python train.py --n_experts=16 --moe_layers=[0, 1, 2, 3, 4, 5, 6, 7, 8, 9] --routed_scale=2.0 --lr_router=0.000805 --lr=0.00686 --steps=5198
Below are experts of layer 7 (counted from 0) of a mixture-of-experts language model. Rows are named gate (a neuron's input weights, with its number), up (a neuron's input weights, with its number) and show model dimensions 0-255. Each number is 128 + 32 x the weight over its row's rms, rounded and kept within 0 to 255. Numbers have three digits each.
Before each expert's rows: "mostly gets" lists some tokens that are sent to it at least half of the time. This comes from a sample of Wikipedia text that the model never trained on.

# expert 12
mostly gets: " John", " Z", " K", "ai", " J", "ah"
gate0:119133178149112058096144086094183159094136126122083074133133168081085150160119130112087115129104091127193156106136156172063113134098083171152163118100112160057024157223111149161043096111128159200131126081111137123133135169170105166136171132125126170083105131101151143125106153087118099100075092101094112091114168147107176145129114143169120082120125151176100139122255108107122101104107132090184119147083144096140134117115149177118124118088155115155125132082127090169166128112103116130104204139155119101158103146140151083174161111143100114147131135117180140111148179143091084079122104176083132093088146126095145145137144180137128082136149147123108092194145185102140083142101152110107131155125093122089145092111090120106114109100184084123129161141121137145143094072115124
up0:141096111196073105136165106090143157118135162121068123173137181078121111113162116124126097154136132084124180096122118180084101087062098190119128119112137140094040117170131167179093178108103165128151093103131063094133114184114095138160167144170085121144108138112127208125043099147121123141129103145113180181085143159123096102130138144163119115127138139182123157071193130094159111160118168107146097174110131151112170094124118166158125103077156116124116117120122127144126113101143119112159189112122078111165159162159154118127148151171152072100121105140151203138139122155075105075173103152104138059104115120116152159112158070129122059171180156125105111096129141120150120124089145196104137144091091121114083087103116130142117081127175087115081151148067169181131027100124154

# expert 7
mostly gets: " J", " Al", " G", " N", " Z", " John"
gate0:121167135128155172181132132166133047119136099120144141152113152135125137136111083109188154104109044172105080154100134190107160128130094163126092180134070108109158144096184149086173134146120154096168093098182090126141156174102087153080134137136150097129111161120155150136092160142125066140120121120134159123169177146110177100123131132107083128132122082105121097080102147161130162124120189163087082106200146205126100116191085077144143104115105108105079146097160110169104124126079101163154077124175122060138131134140148079116130158118134163074180125093111112131134124148154170071160106107116148201088145179086133088150099114162119204108113165183156090036138174123101152151142166177157092122117110107172124129135088175142148206123138107096145108154155113135138183133079114
up0:094143149134127136113144180148132098119189090142097064063225130188115143104119128070145169104129107117089125114166076141106155111128132108172164130083104129120172124151108153124131135186150144106126156092113185158147123128084145114118129134164147058150137128117097164148157064130144134140143147139137125083202136099109144150120099099045104145127101075113120132058067125083150128150155102083053127096166099172102159170122106108097080139080091103111082130133135093166102158135094171156120117077119153102123162103146175131168148122109111186112187114095131089157129069099127118115172106086142150201101178182137127144071104149083119224131140134182088073088145142096101162178117114178092111115186158122170117149095111150168180132108106109118120133152136071150178137143102156

# expert 15
mostly gets: " ==", " January", " July", " ===", " April", " November"
gate2:092113137177167138157135114154156169131163148122130166049060108141061194120147124116127062178094169116100099130087131124142151134192161131116111160115144116147180151135160140149098124130095102181187158128043148139082122139177162117182190101112161116142171102085136135142125207048073117073117101122178159138135132077063162143117102123145128123130127127143116142132142089139146092104128131087142127121147068099149169070082152097154114132122057150121054097090130103130115122159119125136160111122132144132151105186185146163147091125109147119178179103187143115177136071129115144154141180175138127117114139143116138128144152105174121111110114177102167120065132117153086196122181153152117215116095107125141112175121108088150118040142159149147135110139096064162136100157082112
up2:142124159107156107143153124175144143129084168093121122050082095131121119086180061149098096128079138157154149062136163181137133082158137129125061157119119122091135149121143107154088120123124134209110144101086102154110178118146155171140167148129196140127114094120101123104133158072024089111174102138145163139119193151101068154158137138136120142139106168183170121045106107149125109148105113109108139150091122144111172102127110108118095132072117183166163118068159139103096184186155118148149113091109088120110086158151141150158109146120099153168107072140156169103190068078167149103104129117138096182099172103148120144153098154136090078124112172124187166081133144176079188123199151115044204117134118131116106160147131092168150113140138158157097109105131098164132098123128115

# expert 5
mostly gets: "″", " ENG", " Genus", " Died", " won", " Nominated"
gate2:117107208138131120059129143069105117066173158067122096109147102189112129146147134122061121156137143136118114036127090118138082090040140144135091103125210097144130130120148117170091152122077092116172134143182126162114130150158100146151114127102097149139112118198148105152182126115105148133132151143097142124125130035135144111100131149109164141095200093171131156105154142149173087122150124104148155157144151126138165095102081158154092135121172123135111144115102167146081139104167146222154105145086116149078065046166141132176140140075115136159129087122144127122158173152166097135171090086107087089067160093152106143146100152174156118113149143132114114116151135108104173161156175113153094151123170195149192064111126169120124135067144143141146178096086151101101160177151120
up2:128147159190120149101097130104094092067165168080134040077126122201101108148164168121102145122156130145124172067116115086168114132108118153139124104096207162126154119117118090159135139149110088096133102100095133116148084158144143148155162120145097121102080088159148133123107129125135113124091133090172148125146093083134119094130073134087129129106194135072151156092171130137113116105166160127123156160137111142099174112101097174164134186132131078191107161167083241152112089088149159222115100117127152127133107054139107103205136119104106089139151110105175111124152134143094119158119108109083099154099122089149091142128121133168091135116118160132099138110125137066146183121138107111167043138128154163107145063079104181122169135083122094127147154145115147089032171200137100

# expert 6
mostly gets: " John", " University", "ai", "ana", "ina", "ah"
gate0:133091120173143132088131120110118121127172059108115150121126129126162123098079105101102058101127100099139177105120115098177186150088162110135077175152123137140163067101082107168124161144056152196094131142165125127133086149142135115103053105076171176164137135138122153113120107110098108084133099215182132120094159123136162096094099150125164132147159143098103122049153128097119228139156133127126088128084185108083096106105082190116112178141151128115135150137170093135116139134094095097100096121105095071109104160113143153095182124145120121125196147168093177118078073130077179153134138101127113113097125145135140190159164142190132138109163123138168051119177175140139141153188125111153184186162137083142142110111106136149138120134136199091191121113134185181097149132117138
up0:116117139170139127070121125127092146137181114152135150149126144111114142135104124086121088081150088066088162114111119087159169128086071115114104176165134120133093083082074099162115126138078161151123119142125121105124117154154109116141093100109138180187116155116134177082110125097109078151176109166171120159129164105088155101111129140101129129147125122096115112042155094120142184142183169105143107118085164151071149086198106198133086172128157178104135120141183088168023163138137103098087128108099080058112143182119176173135139114145147094104209144140121134120116112127084140160103162142070142150103139150124130183150145146160192135097132117173143066120192179175096136165162130117146180146173110051155113115135055154134150116143109197109143097088094190145131140115104146

# expert 3
mostly gets: " and", " but", " or", " who", " has", " they"
gate0:176158180111171128112141113093168187088110132138175051122179056146178105127112102135131086155111120123169127114119133176076135069092134122138186145178111078171151196120090108117131147081114087064096159123120137150099054163110067130147162083187155170145151092198160125142128141088109119103133105104135164105115120182147111117110130133131186128140134126122131180166165070157161134166148059139160122129153141168081076080165103149119135128120113059127136122104113138102111083098177147144146096059115138131116149169114138127127167083069125130182097131103199177129076044151137130118089162143137074162114146093119128102107142128186126150073150197104101114201147156133150172109124081128140144126101099168098132102149159127150179103170165176102137134100115146120097150160115148
up0:134130166049169087080199120078140125062115141150150140132093096162120139138112110129110089144086122126157129144122102153060122080092144143165225097126072122120167193151124104109124149053032066113108133119136124185085115127172122159112120049129121163098129126177178129130135134220128148110140084101124139152117086101123148141096122127137197162146142120171179152140179050149146109167188083137122112114141141153123103095111102124110106117118141079143156147110184128142132098155114131099168137083123112109124127146140135148101132099070116189159097138076193178092126079143152101139118098158098099140131124057088161113133167144169123202085113174092094162154113160138114091096119133109185119103078113158096150171172133162096181151104159134103148127091121149143152165133153149

# expert 13
mostly gets: " two", " they", " other", " this", " one", " some"
gate2:128066168160150139180082149143124035100188132134130189133059060182110144118105110099149174096075124114120113170101198128083072150079123117158107113190135076128148128154105110205137162123141111116163098139088110131164121121152128063173137139140080170118116144189068133141163101127108055149140164139072156159191149116118140136147159170100161121134132128141162183109106126122175145153136156133142134149122076140135127180149125100102169157135097109137123198071146094153084130110157133064101147102136152103121111119144129142109152138209107160167051121127111130110117099083135139109171119132099144124121110116117152134083165141140164116122130128066127166158188158149138141184081132081185120150085173148117173146160141065189171133143116148129174126066042127159132139115137138
up2:152191143137188106147095166121136080075133130106152111105123079148117099128116165095100102149118143055173089110131133119120082101127120114135131143142149114121152099093190139147136149158097131140155078135137110096073155140182133079099092099134058136115189137198139166199117147140120088191109227062126140195150154129150176151114151115181140165159120175177111128119159116164164139101132159107115130160173144120108177172159153056098116107073103178169167117092129152160141155146160157135131145116149094152130097129121193079161164112192109113164085134135125188103094134060183093123145189097161132104170180151153122094097138085115140092147159139095136090172150139140157105163141091151175133093125138124111116103115135119128149151166159115201093116071087086098191097074113134

# expert 14
mostly gets: " c", " S", " s", " St", " n", " p"
gate0:145109106137141222058165097000145133093125125102127132103153118133146149121135066101142157058125097170162107131108176149175133184129144136079086195149089078122073094116106163119157146124109131070092098141121106129104114124136133094120129120127165113147150098142100193075131124118168121116066143166132141122124130050083167129153183184188118138088150114138124197110101070092119095097141123115125166085158136164088128134141121117126121142105111143067140139141166135142096109085090120152116131180056056144139129171108153121069125176167143045144103089131116142129100147117119138143119156137143127139086129146117083096125132154144050045111109148065090145114146149090092110086164112085177141128076149141108081140094108133103165140106099158156122085165119124105119101132187146
up0:152157168166131101190152078129075130213141153135132153112141108154101089076111102138145135087105140106142182118200164148124098141101224198140144136152147091127095144147159111138158165191100116080139086145137115082171166116110203094139086116071151130173150065175113093150131142106137174127133152086114057107115172106063194150156104105155135169172121087086117112152141076122087142134129158193124130170149119159144133129136127131096112118130190168096106146144142148102108138147132114125138127125146091180089166175135108084124143106137100104105101137108075180102115081061110145162081143139125069140126108124108159138119211190150073090174153144062157093137135105145115136063128137068162106130115141179160132202109130118087184162095110128136165128123124115148139117108091096